{
  "n_layer": 11,
  "d_model": 256,
  "n_experts": 128,
  "experts_per_token": 2,
  "d_expert": 288,
  "d_shared_expert": 0,
  "activation": "swiglu",
  "moe_layers": [1, 2, 3, 4, 5, 6, 7, 8, 9, 10],
  "router_score": "softmax",
  "normalize_top_k": true,
  "routed_scale": 1.41,
  "balance_loss": 0.00769,
  "balance_bias": false,
  "router_z_loss": 0.001,
  "router_bias": true,
  "init_std_router": 0.0211,
  "lr_router": 0.00234,
  "n_head": 16,
  "n_kv_head": 2,
  "head_dim": 32,
  "vocab_size": 8192,
  "norm": "rmsnorm",
  "norm_place": "pre",
  "norm_eps": 1e-05,
  "positions": "rope",
  "rope_base": 10000.0,
  "rope_fraction": 1.0,
  "qk_norm": false,
  "attn_scale": 0.177,
  "tie_embeddings": false,
  "parallel_block": false,
  "init": "normal",
  "init_std_qkv": 0.0209,
  "init_std_o": 0.00446,
  "init_std_up": 0.0209,
  "init_std_down": 0.00446,
  "optimizer": "muon_variant",
  "lr": 0.00555,
  "beta1": 0.93,
  "weight_decay": 0.049,
  "lr_head": 0.00756,
  "grad_clip": 1.0,
  "warmup_steps": 200,
  "schedule": "wsd",
  "decay_fraction": 0.922,
  "decay_shape": "linear",
  "final_lr_fraction": 0.0,
  "batch_tokens": [131072, 262144, 524288],
  "seq_len": 1024,
  "doc_mask": true,
  "train_tokens": 1972000000,
  "steps": 7242,
  "dataset": "wikipedia_en"
}
Below are experts of layer 5 (counted from 0) of a mixture-of-experts language model. Rows are named router (the router's row for the expert), down (a neuron's output weights, with its number) and show model dimensions 0-255. Each number is 128 + 32 x the weight over its row's rms, rounded and kept within 0 to 255. Numbers have three digits each.
Before each expert's rows: a language model's description of what the expert responds to. This comes from a sample of Wikipedia text that the model never trained on.

# expert 58
Letter s and ig pieces
router:122108144143175108146081123122156103173146128141137147199140166128127080195123129090198101154082139103138130095174131113135106056134132166156187143122166123122156123139182133171158123137141124109112165133095083114125112079071179121116154090144108173144124144114045181148057165082222069159090148120123172143112148057099076142047107093193147161143075059133125162146095175112118118128148097161112131131136115143115110130102136183063148128145073153125197086169158103061071128152121142094103124130080113109111106097122127107116145178146111110112108157109065130126079114101159109049100130130075104099169136072103129154097102096130162065096124109135113147154158140115143092122125128156080128151140085179154106146137083127184092140098120146065141132099123136133146128098166108
down0:108049162075130164100126130108134129070134151135074099085179193140082129098130099167078170127125127179164116124149175122095084094098138119127171107143117118112144116141090116133117122097107117183075181098099059143075150167140216146165191103137070166159138125121143140166090115137125127206143085145098131204153162168090141104130143139105128112106087104156118141113069122134146083099136104147162153080162145140107108148084127148117122149103035173203134121155056114176144174113136094075148063117143072141104094127091115166193097113092127161158170132125120181125108159106088110139113131095140113116073097113095098138124162151192120188131106106164173128092192160122128170125161124160069105105106073120154112128149153138097187098155122124088109133090129111163136131143147114
down1:083143218168112145174116115110176106153143119134164159101169097116140114098149084131127130201152124086090139108164079170102127109126149118082169120163142100155155129137117082191126109103116123117133163103103090128139140133142165145144105125129127110174140095071128132122126189132138117130132186111130148049132122099136137058171130140148121125170108127049138077134096151210133148101141143120116152152086084065135083074112122164105046129107130149085109116075093091131182145158078082130145136120101111148128174110113143130086144128072100135098121059133162162149129146072147144105080197120078161134199114105189150133113155171101114186120156140098090101115084100120159161166100120082089102138140158129193138151106159155149125083016205114145104153106080103147140124151089144
down2:095155218078154147093156173102151107057137132106130093145161118146174089103058132160141122130123105155092101096126134182139218104128119133164128148129126125138147143199124125132146118061164134114151108140113121157082103137131046145185067156147143096105094095111115113062167087180053143165101077105085092124118143128162081134122171123122067127133158121112132134155115118126081161084178119107142095174147073118147136185090138098150158122144084094143175158117140126116074094073113178137101162081092180145082105173188148101103075114143127140154174139136144136147137121140124143149138161108171157136110129158079122169124121110114136071087093172110165138165098134138138127171166131104151055121169146158164073144141166151194134100145131155215123081130080101132090116116087178
down3:164207107052193120124135153107115079151134143141128144141125121099107119095188125200146173080177173073142118146208163121121160110123092085164175100077182062134118110075161161097172135141129155081112135150138144103173110108086114142168164132225102135115121145173109144105135072085107111146091125136099138107138128181058146132170121161140133124122139094124096156099051098090180151137122121131133171132163169135134119161135118100063116116101162138199180116094182084161118114119146131114147151142106152114179153083069102146133119115095097132108118080139127123098195151147152091131095114123129115163135150064157147110104142146161114142184056106124114088124078177098153131149111130108115107138093078144116140111094121123130180127105197076171188127048139130097108081126108116
down4:133095089171086107064131166122112113078120146091221180111133118080086116174094129142151130127082168149120197166130068081139144166121165068124101148127163121140167078130071084156094154136124127141192093193143133086112129106163122065088086152134153137136103076180119119184159130105149104149165173089170119139107131092149113102118145123191116125140097128071084120090183173177159217171141111079100130105151119137089112115145153175088072125122102143155082128120101131156168104111232176164095069116117083113081096111099127106143162126178136153068078105112091114128103160129117120166119106126121142105155145172127160146087162166101140112167108119117101132152195127150193086135113119163094174084115138135142090153142118101171163089152142113100117139133168141080147122127146131
down5:178088120130072156165138112132116115114145168179106114057103129144143085126129063158094129215104139080111123151135096107121069148159076153167172128129202145191207148130072094155190153115135130121145159102160151135100128129099114100178143138165149106138173096121129132146102123154116104137158133160094077109144077102083173193087144071163128106128130118100155129156152156085072104167110131130191133099119131128092152070128091170157122080139131136104112121157109126096146131104126121071145148165112076124077134061154147163157159134142115063160183143158140078151125141077083143086173134184150094167112184051122072117103098141091157108155113159113172150137152089149146133138076106141147185152145132105111164160135106110079167147127088111116051076087125067116131170106119099
down6:111175124070087146127106120106159159162125180144127122111134116092086106177143147133199136131114098123109136162133125109164139124097138167120106180142109110114093094107138122081175105142134135193149153102129147092139151179145125204139182131142126169039098185083102154086084171173072124076125145111137099152139123092177121086094042174081070129144168136114149136106156106101150129117163077138157151112191058147163162165142139138110061175150141164081120111153122138172152163156091070195177089130090143074139107127095133104156091153144140092137151141139067101153091170166094125048117147166131145099119169102110183093152144103154133094112106111137169151133191144178114157176154089150162157115188103134171178137134098106071148112146153131087146122119098098140094140138153187
down7:110079094103143112138072078131118082151133156145153101151142124151148094102084111168120067128158128086085126140063120133104110092112109104188142173154154117058106079084182125040147065155127146176160099091170144131122134126187133094133092088143054134121147075128147173090101187147143128095101093124135124187137115127098192094156116072140091160157108093214122139116155141128112111135060113135131140079124164088140142189126090092108122158142158165088134138080176085130063143140126121118125156145136127175126193115148091105157126139071160200099100091150155106071141102083088104158139128137156134136132071141127161155145179191143104118104138092130198116112154164118087101156188158070106131136100118130082119077129101107145078160170091178122124098129094114151151152099094135
down8:109097088140124165106128153122181114166119119104105103115105188089064137165095175107159168106177184113108074081138099124096112122121088102131189141149185154175141116084118114093098062120176149138119163030163146059121068108119152128053113141099138139158143121130130149114114119132115185095156131117115132103136166041183097127132172149112069147162112168193123171137123105169094077138207155115154111118148150184101166108166201136148111140135149101128104129081132131112104141163120158159079092117117123087089117092114156047139077091156124109132085141125082147092160097162067125138108081168190108110128114111157117125156118118133154100180170149130105089105188163114133149156114128102105155135119109085072163129067092164096161131064145168145125133071123114116092151091123131
down9:139116120091160129148103108168061087094138126112109111167094065075170124121136136126159126155142134134162099120143171089146129143134085105136118169180176156152122185115153125139106126216101132135138085100067128100151149138147120111145150084143071175112137125133151084152166112127063123124113122173177116153120192175108142112151085120127070134081166176080129098118083123131111165130101119077051114130192083128053187082157119125164131139137146095134138070116092164170145160131084059099121147117179105161141118138158156164157143133146150106103067105114139154033142118125112152171135145135095134171152127079161127128089068073173106104085152146138111133086113161123128170124107123162141166138119140139094112086158094139139097202101151218094099103066150165082040110141136121
down10:154068078144063149090128102113171160147154124113101081104114153141060186121106107160160082120119157117135141103090158130141171151113099180154159109141174122137094129148113132155138096088191185147143168166106133126126144102111127140121124160203170099098133103175151069159181141216143097153136138068097115166119194126140131108096123156090176130120150110118167156148128108080125141078136130076166161118134082109130116140121177138169147149126127114164164121115064139113142155074147124120103180165139092100112130109093074170120166138158184130126118126105124147203123153065161129102116094104151157101142158143162094120119083141160151151156125089058156072122167135126143111185210137151155106115112045148201175140132115146106161082143095137074151106069085148199179100109140071
down11:139154115167163103159127121135172104084141112091132122091162133144121160143135169097171060157195153075124085147138141165173135063130132131107097162144131099149155167131092186133132154106088122149110129093100125150095092138173134117133093124130112127116143132163120098151103155158131112152117144076138144152133097151169115152106112128047227131081187142075096108071222155168095165190105163121116129141090166119109112140164107131108157133112033120124062207104153161148110116182122132168107100159163104163075129177095177132128163077162117108183098133137068129176167038117152151129154100122118129086119132155108076189133115130091104085072144148105144150130072151112169143116153134111121088110082087150179145099157147110175062094150124171111168110129193137136124116137123148
down12:125052109093134096105110127112137089159100139134104109119144110158070169128161045133178107122110127142132108143125124141161141169124120125120162122131107126149093160117139141110102029148184110117064141161135154105118116152168142121135165172153096165148086172168098124202098113136135196083123076083174093122119175159104136174137128139047130119083125132074114148151153113157106132115120126167084170139099135094206059152131158099151141147150136121181098155115057098190176116108137162132121124182156143121142089134164116093091121138216145133151141167137107139164112157140143175082171135091099119175112141145138156118132135140199142123073167182023068125171118096144148170117112144196118115149117129162155126089134128054156154129139149123189111164130158082082114137097098173
down13:137117149125155127177132147170088125129153190148091161150109088111144104134102120090100121115175062081131126143144114093133159121176124096184140126120096098111076104128169139155173138137115154177141168117161087087077188168085107128130145085111111161129146139124136110105121095117117073066119164069125150175119169100160133091169160155127125072110080184085129170121140124157165116175072129124185120151090192070093142124114132184068137140147118161098116120085079181146157103126067103149154166094106131088170090164104107113131147144114163092086081087164156172085145241080138048114183094156114106059124086133130178119080118116097141091214109132121114134101123148114160130142143089146104117164141077115091105105169094135104137138159118154069135175134113129125144102175145086
down14:121156208155096087101141165110123097115132100153142166122138108115144085140118134116154161098153089145103155076108099133138125058113097108155134142104114160141145135138133083119099148163122162087139168162170127077198121137178112076140154129077136110150096111199154113126056129182057133148115091095098084145181175062160098209191125164136095134104175045109160151064065103103135092116090129143131138143144045109126118140104101106094115111142129068144159162089090140156108109143126157148106165085091160167076122133118127117101166140143105128115122169060185117085098137108169095113124149145165101138178106168130127115136114145018126158085199129050103107096152090077095132117104143134130151153114149129123145134104101142091124085101105134112181177085127118106110173092125126
down15:109110115109101111141104155131197131115146112129089183112185081172105124120151143163091127082152089136142149121108153144141132094192169152156200136149113059110176077147134114152102111131162032129090093112155109087127116090122099113139156084140050107083154135143121113130128079161135141121106096105105197103122129134057175107175109063067118112119136123124116154139111115118115133109161127139142139147083202167130140116180117111099085082134097065126107134164109155116096129161132139111141145133202186160098095117136187099082180111149205150140144125079174034078117117160125202113161185178153169147113145099128160129099163144131091137162127069122089154155094096090129154157142145126156146192144161132121107106133141088160142109154198110136097077131111114063174126082134142
down16:180126116114115118133147220130102111179183128127122104138072189118159109106129158135120137158130117095152102138168124078119121121080115078124158189115148167134112122081134132107114140116121134142148160092131111145164109092186128133119096121080132121098072178181150167072141142111090091125156173126105115132080117201140181063143146116126065126157123144095132094105100142078122167118149159128056141100122146178152123172130229158175127128110128120123121120098125196148102120174120122149128198133140191118131116123185132144121158125169126132154135138120092056147123169091089077156118145111139067189170181130164168200149150080192113151075110133125175082110064129131121178183172116111150159146165151160129096123114180141184137158149162191122188139173169153127121103108111078
down17:092133087150141104149163096145133144131031112124130146105174105132076146123076123087104107080083125170107083098122095099096114140139098163075175077103101132113167142093072133126155090173188124150129089105156098074157189132115180131114108167092091134086149067085117110079088201165152146088182119138123057082089148129131133115099130135169120136182101185125182120153138214061124140139055102125114114144124106080127151108177120146170122173091084151087166073114133109191065125163106103079119139130159130125116078111114126135163154112151144150164090068130099122118158166077091125166200112116107136144117119107129092133126083128153132202120135113171147086136190090185100120098087179096137126138099168121107128126104098136138132090089118179097144160134124156124165140157126155
down18:032138152121115168177112095151099127100147081142114092080144134138087093192120126094097060094089125142167123137151168121112097127119133173112108153111145111124165085135147098133116114147139093085124177132088098128151101107139104087147109167137093154080119132141129120100137115119169175090150121151110149126115170089163169128122090155135134114138139119077092111071129138116137118094140101127103178185073180193104129051100117093186150098093100071124100083168125137077111102114181141137131107153118069213103153116114107121111057141105090113118073117160162142124195132099223033139145160136120109118098053124136174135191144120189150082091088174112133122141050177161085161147124112044110098154111160159152084138125086165099138114105117102131159134154115113146133123136146104
down19:122076130149065171149061141121151121137120114137176135097091145125139136102121126141145162135182176142170120194124042095152138172134108131128156134187102104159083102154099067134081161189157094129122117130204204113126204105098120119133051173135115107112089165220102171135170112156078170119150136156112148108079140107144164114131143178115166144187118160142190091103117112181109046135137117137134122107085222118144124094177135126097138152175154130148116101090147113199106118136169141156178120098111102102153125108122131099126111192155179131144113150145126092109140127113142136108133110133093055106161065103120135176166131124127097128145121100127144122144137187103154135133133096077125131104134193163118150123135159165101172149103169181123174160159188106126112193093105153
down20:161194212036144119115121141153097073146136116072149142135110115116151149096119153163118094139165163119118159098160163093078104124105148145121118138160162142158191095141097194123103129174162148110130132178165142095159192123124086129091145171095102083103187143118105101156080153141141154132083141107113089188109158140135176141111146163100168160154129110117097182093071140116189140100147149115109063154069109153142165197133129132058143140181113067168117119168128128105143158126167091109139131165126115116152136125138097109075101153071080144109167194124179153084138183151160136140130141119089168133085155102120154139108163146155197124088113169140095172123160138191133158075114158136118092139077097113134160159124174105153073114091099133034100107139167090077116169108113124
down21:148135139172104152122144064154143089141154195088155091108239127112125167102156139155120135083131131094135120152058141157123113139135132160111116155147156132203150059147145113166081127162115099152122133095167074108117053163186157105129108120125135104078111152112139140093181142062130147111142118140072092096141077124115118134155072153102099154115117101134159118119117149123103060088126150060139112080086138103098118117170206188124097140107168096092087165131125156187132113098122073112134100118168147149146103128188142118157116145164148147081143194155105180118095124153126144074136155178113089158112138047122103153084111153129134131145112080159104185086130108159113169150162131135112135160131120074130108132165123098030194172126108123180064151132093154149154170103152096
down22:142102141161093114085091148125097148121165123147162119157151127109086160144086134132130094161132122137083036091127086098104124136108121161131110120128086145154142145194141128086142125156143133112102080163161038171144161099151141150122138141079136175137147147088092108167183130106163133102148142110136210105184185126104077148169070181107051079097114126178098099151098120151143176133188154178136076153140132200122102141065135152159195091112132116135105137128131160168190173100087151127095117150188159093051117119163154145175098097114136171174093146111153129086124162143162117075090127095170150130073134114104144096121133136112069158172146108164085143118151119143062110143138136087135093170108134096149131131101102112148090113147095172118185114141084214181087150107155130
down23:089152108085147122136168052113111101098144082139104213122079170135125152099112129132050137110127119091138099145155187148147138130138102198205105076122132115058112066098157147097160107140139157116124137121117126125104064144153123095132067111120120104134135134095128118096180131144192130108131095091101137115157093118119110092125092140171085166153159118154082143095110166093102106196111116143169092174144122148157087155131125123103181121158149189141205129148147122174143158042122064125148095114127126130098187124110147170133134156136157136116161147172183128134138100194158130119077079099147053128168150079114216116128088123114108133184111160156074098110100130163112131057140145151109101131080156111087182097164140131115176164148111132136144153172082132143161050114130170
down24:109141127116163141160137109079115139077162089119210161137159133152141119125148159085139115241148165130140129177102082144127090136116143135145171171142086166115132181148099134137152156129154166158148116157165080157221108133111143056111162084109188145126112049135153060092112101124123120124112097123152202109127184151168106120164105093147139127148140149147123098102137198124135096149102081106163166150109096055126128181070074105142130172137194110139182127103089150128122141129154136068093153140154116186124102160138172116149079162128138160102168135125153149154142177144092182106090090190141135077138102150138129136136082094112107113083084139093164072145165174136135125140129186078145111135094152166071166116136163092135159103194187123127138099127104167169095116132091101
down25:142143144158169132112168054149161137093149157164090109102150126154126087065181108122177083163139168186074174153104150170039151101091153117120145060164150079179141142131122210142092087119118175123096119094134101108107143167132151083054145125123124166191132094170111116102162111129098176117184112118155110146169142106142091063080085116163144140107144064147123153133188119124105111141088145078076057160152142093104124106112176120142094129187146123096101126095121139088131121146118106116156087085124128041138158121157126126145149107160122100176142091070089081150151133173106142074149138172132108106166175102092114075111176109104126139076118105129148131163109104114137147131204127114158137109097148169133101193138112157195113124094115137151098116173120136145161123100168192
down26:121159121142082120159141082154138074097119168115127151195169127103156096157162136137114122115126137094126168141134115160108144126148162147080134183146121102112063163144109121190095193130093161120117147103121100082128127068159138127169175139159125113080120167155076081152127073129138142125062108125108122168141158185116117101088159073142068092134105162117113072137087166132093086184146093124067130112098090139130166088167106147158104101125194131089167112160113094150188102079123091093116116115125130145125126112158139092172085196111077160195074146131143116111115177052194176125138074127199162155159116142130123099105072098092078173150138109130072102111118123162162133189133119103131173147156155145167143110111092143110161129097158111125141162105076061071199136185150128
down27:149117104115146158142133072098107134086157100156091106164175125081127128147072095098089122097075087130093115131124124103140114136123075088107200099166114103142143150117165121113135137141099101175118150080131105187177119087180123120097163165172111083117160151141092122119148206116144133173111167087112103125154130088146139171088154136111115146162157142120119106051120173137088144081114151130134145170095091194140162125123124134126110105106137188166174121134126144111085146121142135124107090124082116126168172122103130114131181127098191135189165150140139117080113237096130233146067140120195136135101153097102157134189029164161129174149140107157109117089090091154127113150167116148189142113096174198176094118119173180121138151094074186152124143161160111133118101150089114
down28:127109156129096089184177092131126075101123102125112100133149160118158106181140118120138164152070134125132121119134169128088175105124208152122129119191055181127136068158149120168153163174156134113173174127143118092103078142086150119187123125135069141093149123165143123168122135118138153111131109081111140103171136105101123199128087190102090124139126088099116164116113141163155122098108071102115051130111147108123086127145165052127176140145109072097137142119141136164146087124061148181112096157143110142124166154124188122084117116122139126193074086093138106162129122147091129153106134132069133123135140151138153117037149140136147130083166157128167183123102066112069122165064099148111164140051104103054158119164123152178117138137172072082149086067086115185112103099161166
down29:128115121113125181122174087129126095044154084168216100077143157115145118094113140107080130122098156154171113154160097154107095047135095092110119102097160118152091120179177102147067078146113120101076088151147099109174129137165102125122130138127114151184081131114106118163103081124160139173073150148117143093089135106175114191128149150148083061105140196112136171123145180155104171158107089102107132146095112145093143117115163172134131128145141158069152096079102140128135131174046177112129147105129152088139113140136110181172080163127111120128142111147114124137144105160122139076103139115126144118175091133131221132142104113012142129142154125111071092127025150117083159105148143138107107129159197069110075128119156142176118117150131129130201134095184111117110132108127128
down30:179156127125115112092120138141102102145129135102133149103164124111148169072164104169104104197176129117230113103156128196177113120118138130115072154139145098155068132163144106083139106121133080124083144122134106145146126168124127131161150101166090130111133147122113120158062117150148115145125133135104140169169077074133051206113098132129122139056110164087122146185212145119102104118053082088142135072142129090138106106156185152125119155097122105184097091132078103104172112200140136092127138126169124091116104122241106109175100115143135084118120142157115057099106131100124100112118142176074092116060118166156168148088105071122106179123132141119106093105107094198154101156166105138118156143111108171151079100176130177132172139113094158102161131135191149157134105125145095
down31:081097130091162195120081154092073100177110089171112109105110174132156121121085155170099074133164162149115154205120052157191174141188154116146161141073092172097139147094152108099084149174127051111086193145096149125088117086094115136183126093137132111096118117141139147134151118067155142132090151136157051108104149114148177136125078125096121094142129086097171128070103122116146113085071126148159123060191113099140105094161175127094079151073131129121124120153157081105100142101145121167136068141186102129129194182142137152152107153105121074111176101148064179177107115148171124101119159130096125080167111128145093090140164117135126178155140170128150152159187152158148100146114105148139095098071110110127102079085101105127125091189103110132110121090142129168116142131160154
down32:126107105146112095125139105078089134146127124077095078081164094122127143161116098103164158166090151145145109109135090141140193120086153110114107040160124125130119234081155089078140140128125094105170135171186080090205128152107125121192124102117117125165169147168113172131156146125121130127134142137139171085128126102120138130120048143102113115123109104131062121154143098100105105155156144182150062139084084106161130132119126067094084112137109108128181138097169173135171161123069138086147134128078102168080133094116165083130186094086160136147107123128072171088183143161147153107160059128176167085111121150050130139119049100137152115115140147157129095109114111135108138139096108092116190131141108121149172119163070077075192119139110204125107084149143126069160091102114132
down33:178095156123104127193158055108138112116144128187117137106134141132094075150176118106155095119094139131085166161119088166111145141087131099094171128130153143135195142106134053164057174098122176096151097150153082129114106109147085116134133103170103092160155151147097177144103105119062060184163141133163144130114113161151190110161185097128163111099147082042141087130170145157123120163117157110137094185100124101081147121093103116103116171133172142138165158122196139119115123094217108161131151111131154120123109147124140096129191165194128144089088167111146136109128151128125154139069198210111177169139108117071125135131104097166139120138104155117111135166090120178164164136085133077168108150129125148094079109107163132160180105050108120137124188139141122082128116155076078
down34:049105074107177122125107107127113122141135098114104104141117151141144174094155151163119160195224120103149097134079098143150145129135085111082148108152112122118151072057154152215103084168146111119117075156120135118106099125090161107108167106172155149142093126155128118140104122148096152090138106147125153121180134066142119127129128091178081168141098102162133121131177109111125064110187139158101148176117089117112133178173169092231105091177111122110176114142117121157060144166176107079111187142122099145116152094087148145139141115154109108072096125122098166155110124112095159141102124104159099155102144151128161107067132155165169184099176165136198132141103133141081096158093174119121115116125131108119121142106145144132170187090054164234111095167157145080178149110141154
down35:146086191131128100158137112110134112119099143092128155177152095129130040088143123138147083079089127152069130179112130147174136141076131107181102055186119152122080086147171192152102165100161122145134118150065149130186170085140123081144102151113186102185127145150161079097087134132177150105159136109111092150089171086100127135131145106099198102122085118121140126146097094100120121111143175131144079158142084115076042215111171128158091151156092108133111144133096047138160103140128125102180181121165158163120147133143115110096143094111170136188095143141126161144148128116141063164106151119144145093120090086177114096127175172105152170188107145143144168127100151149104102123121096077075161130181115160080158096116090120148140135100205156167127126091079147149118085094105125
down36:073136137147120125151092194085140125113128145148085140170180116164129140171124147173126132148154058159114168138110120058113139114164148131098131185095093106174112103142103081083111118102090152181166079131110163146136177114159106095161156114154118115116153188171109128122052133105125144137091165064137091088136106110100140121217158120156111093119147141158170152052135140126116135102145071073165123115107178172090132124097083075160096116138083071097111121103125155135108132113202134052130094073073121126164151142165113101118162150101124163097112120134193159187134124152092191144112125135146099147090074130146140192124136169104126141099163187098136142066175118195139126124172137132092090129201084176122119073124105165121129187110127166077150139133126143110075178113125123
down37:183086138116082157114094102160146069121210138127120107125091114116147126074191099127144106116135193085109098131102106164147130108132176153110123132096148206107146118122068167146150150119129130096100142106124081135170143190096077080142128166160203110168109070112111173137089119097137124190092123126132147086107149122052181077111066122091115149125146131130153147169138148178151140175069123139117065094106108078144140159125101118157126167120080077132141140085109080200097155136117143082105185148129151117082151157109080140102124183113139203109108113156105124157109142083097092205177162168089128109114122152144106134107185075101114111087123147140104115072094097109135164082128042154098127111145169102149128093105147170139118121131121137155098122170094106106120174095112202
down38:165155074132155139107111148173134136117136128104088148091082134115123120137199120120117018135180125122133145129164097152138079176124098169130119080128125074111139111136140119155112084122103123158112140120096133163107138164161143183154127133081115114088126124146140191121134081106140139103126159077112186194144170128120116076153097114029175133102128144112109120171070161088167140137158157138113059169155123148089156077106103147189161144140089114156109170157133147058161138131191085153097166133077176114146092095032124149126109145116021095144131129186098128147141112103135114212135090091128110071120155135160112137078168160147128093144149102160095156097145124110105171097151060134121079103103124113141076082142157102106119142162093197081147135146126089112130126101093124
down39:145096136141051189125162168123112069204171107113109162140111082116126129082124154119075163111214145115143135122119139054099140165103081091050151137128120076154160082123104181133123125165134147107115139185133145143191180154148140177089127081148072130104098127153150125130167150111144109133106088168124175085127149196161121126078132120151165076116184118124133093085152097210139124143099110136133091161103131127140058118124101142153121130134095122141097125175123072178178101139146173132117128112111113160139114081149154145112093131177169161086156199118048173094134214084133142143132154065187118137132142165094137127081080148142132101096116149075147092131087144091145149104124102161126154172217132154131128105112095143147167087128157131143124130083084102176145112131112138
down40:103133133135177144122131089164125138135104125078120134198135109189151099139116168119124164185138145091111160138102156178109152145095113084098171120120152113133138103179130123074139122115139076139062181094100114128146120097129140220164152093117198149182153111098109134056162198153126094109153069124104123160118176107133117129119069096186121183146173094158190176077148106150188134123101123095083178142097148112177152127117165132082087121144070158123160080110128136158132096111153087107080159073162136136178128105128117093153118057128140143154103064151148100115139092083083161158090094124143095160094101140125142056115106089171205080067119138142159098132142182120131104142116126166158059167127152175089089143167131086104173158083092136146118138114134179121145145121141144
down41:172126172136084168125151129090063080119154121142122145106155137115182114089099135098155120123172122143142107144106102105157099147111134193149149121143171161091112131180088162092171089179165136146066118134105092133123047186175114114124115107118107079111149120152122123107148148133138076104153130099109177128158103115050130146163168063025074132234130167146124129116107127128116139120077151171101121224157181170145107121127101091125129102121145075114147200161142215151136117113091118162085162150119102110120169176140154133081155117147101112136105138149145149045176196082128034140150087146119119107130131143081137143120117122132108160152110138122116070109119115148147145065106101108156126101112117186142119074149109091111129107148138093168153136161157191133097114165145110
down42:149179107122150166051186093129125122099100119099137065151116110098100093091089100139166147138101192125156100166066098092144148146140121111176130138097136108091123174151155093116054126136118117187106122191070097163145174143168086146168145055164149125135117136136103127176120092128191098177167093159153160139087135110144148112077162102114089121170155134103074108058120055111133075120132097163092105143100165115145133129145151124148107089157143108108081121086105072157152133148141125115090117111145169155152107048162142139101142083181097130143162102171155085109138178118121091145126089153091145131095099138145083059098097081222128183147102125099122097137127149081112099143144106145168137088165150174165098137122142139082149113162161165139131071076079133120174165101166183
down43:109110090128113096075138108139189161078122139123102109089140140140126089107122157129060152129135127191162119157132166117142131086114083173155130102134131096105144141116122130154133137165125107215212112176071114127160168159137161110141096157122151205096136148115103129210099038194130097148125180122122152079147132142085132114107126137095046155153131173090098092136177126157134136076139098124155156184095104132134095139119078093105143094048127121129116136067157131085141070126138138107110135153133088128130098144042068184084157168169152128145123158139122099029168116158149203116118157164189133069099143107142105067165121173144112166108110153191165115069148118078128119128139128142123121166147136106158149115189167102114146124126131128112100169175120134165118139110111127
down44:159096161143105098095132144082108150139134207107138098083080143133171185083127122134104109099087147120080132125159129113115095134073088104162157146141127086100071079121076077126133109148139131096124205112152079119145069193105126101144178090118128115159173099150067109168115154112101094182098076131106157167102061118099107153175127115130151156104133171074117190115097133144150174182095104113148181140142111104142172113112033109143104100203128140119130152208139189106165130137136110054141128142110114156158133090147164116146116159134131145143093086113151151161111022108124073128066080157108160151145096090115085140089106098116128126150131157115142121138173074110115101148145126138166190113109130119160092111156115164093162086125057152094114173077126142116177139156123143
down45:108180155129138169091096144068144149159117152130121060186152137133143149165082086091140158120102123182109052122109174108138204138117148139135098142116091062150119178136139141120115145073153104097133129130114102175114097147079084125139115126100108045108117186189130128133098081107129137083127147113077132140109062117150132173097119164136128115082133099170174118050118112120127137107195093155122159131138143106143173138129135164149073085125162126108088164171105104188123025114148108169161152143120112142099125161101075142146100114191138161176179156139128153105098115132151155218159115103111073132106157118125138171118148105122159094072135095116161169112119118104077134090104151218147114110097111154077171154170038140127161091130153110157113141173098076132160105107154148
down46:186183114127124126121142144131136136146110095121101118127183083151093077134173152111083177118145115128098135074055155118097152146124071146092093133159086177143121182171195198105074084075137145168130126104141156118040181101075153209087104136193164118135136093188102061131070120130108129095139108099146100127114094112074172123138091123091134107135087144120126155124092156152150121114075119182124153142175142136084126088136131177137111159126120149122136127129144176167149108165148125085182154120127087122117074103065110061093154174173121131158160096138121082134110135062126157138052104140057114101102142139131113124086149095134123101112098133143131074054144115100154075135137107150102114080151100154097129092176059120131078149150121084119136063102155121136135102126125080
down47:198095050102157144138081095152070146118150137138121167165109125150110155127100096137112112151141091102125139173145159107089121102096126088122171123207165109149110107122105089113133087062137153133096185129087086200120079086179127109130103167114146206084123145128140165119137128148116132055092155135082122111150179143086102165150152183136100120073168121082137111138098143194160156100112172114127121136177158146100178130140161119153053117188124114078093088116113118161096154134133158133118134127151168136143151165107110074121094107117199186144161118131125152141176122134196105102146130145125102150135093166132156134179135108147143174098145107181095206158121084093093176068098127154165072089103116178077122135109151153051127146111102124170168138179135066143140075136163152
down48:118175162106136155112110083123100093136105118080156158154104164123139146125163163133134114141189226120138178144142158139115133176107184141129116154127156118173076149142163114088157107134178120084135144173093125139107123118131099119170164121163131147190103154117115087113062072137111171103185076131099113125108204146094089099163117105159164122142122113099164159126145059128124221164167120180121047158113152152119202093161136083176104131081065117088159118145083143107169151115128142147127121113149186107134113165183149120156143138098124125124103134091153111139102090133120163152110110139204188130112083120128116143115119121035168163125139105151115079133106175137148164095137142114067120140131190151162114115130107131136038214135117140141137092081112145166064107170122182
down49:123124121112117099148117154157135078182168148120108117059114083146109104170125088123119161153155089167131000098126140107085100123098101098083109168135107137111120081185163083152119120108100192097126193136153095172077145092180120055135131119135131159163130086095102075122068079107151096101134118167103159171095130208111136148122183067135109122133112146140054157134090168110149154088113119159126097139142153104111169134063115122126112083120119144104148138047107144143151100125124108086096132141134149119156178144118096136135125113144154103073111124147133125099146041144129130112132100161150122124121159155144145095140179091129187066133106139093081130081187078098122098082151139098131156076179080182110137070143110082099104129080135131145143111118160037108151155133089098
down50:143143166159067036069162156182111110094141100119134136145098139067167203123075105133067098060135189138124172121129090102113135130112116131141178148167150118094124097143117121144172067178151111094100157117137090101153151123118139119162142096115137148116157116120145148118123086119051128170170123169099162126091071121136120123160144142064148083146120105105178088163098102110178136180074143157187125145195164117128167149183139104095051200098154147138116172130131206092140138149144156172119120130150096123117173121125171150076146109142116116150134104140109116087091105182103068123126130139077120125086111133089143126152136148139120101106124101150178082106185049173081130121139133085123134127122113203142050083157115075148112120076120090100136073163152139119107131172151126
down51:141158149113164098151125176129113101084114152128138099156162170102177113116140084153112102100182166111108128069123105089102108152092080127086133112136238096158085206118103104172143104096160099158113115110100144021082166148058129098142124110121123137104144145149145157139173138146148107139125111134107106129114109193137150126159121175173141113125117107127179130116085130089134137145120083206164135147139122137103098181147123142103148152076175150087090124105161152181143199115121102195152118131102104128156154166101168136112141125162130105087124142145171134110152134160135129136058049111131113181145102140123143101041149151208134139134109145199130115066137118147192145124194150112070123181145121097125052142113175107149165101134082128131131066123115138067149095120110069
down52:124133120093135186130102126113122122087140187144170194188157144069072094196165108076119128093121113118108134192139136113138131097096122120112085176112120177090144105117063130080127177127122162142152145098155100108168120120121100122129088124114138056121155117151139144164111129176151130073075113122137107070127104107121132094159141057132134164112101107137122123091153106168116116179079128031108113134108113098094133083078116151129080088130086107095128140143155167129135164131152089150167129184139088112119128125102172099162112070132177155185109147162146228124135078119115083166074121120061091081138195061048101108134132132124074141127126095171076087101127117165146178131120095131096132147062132130132152088126111042153131155138126108144112168150106161118086090076153131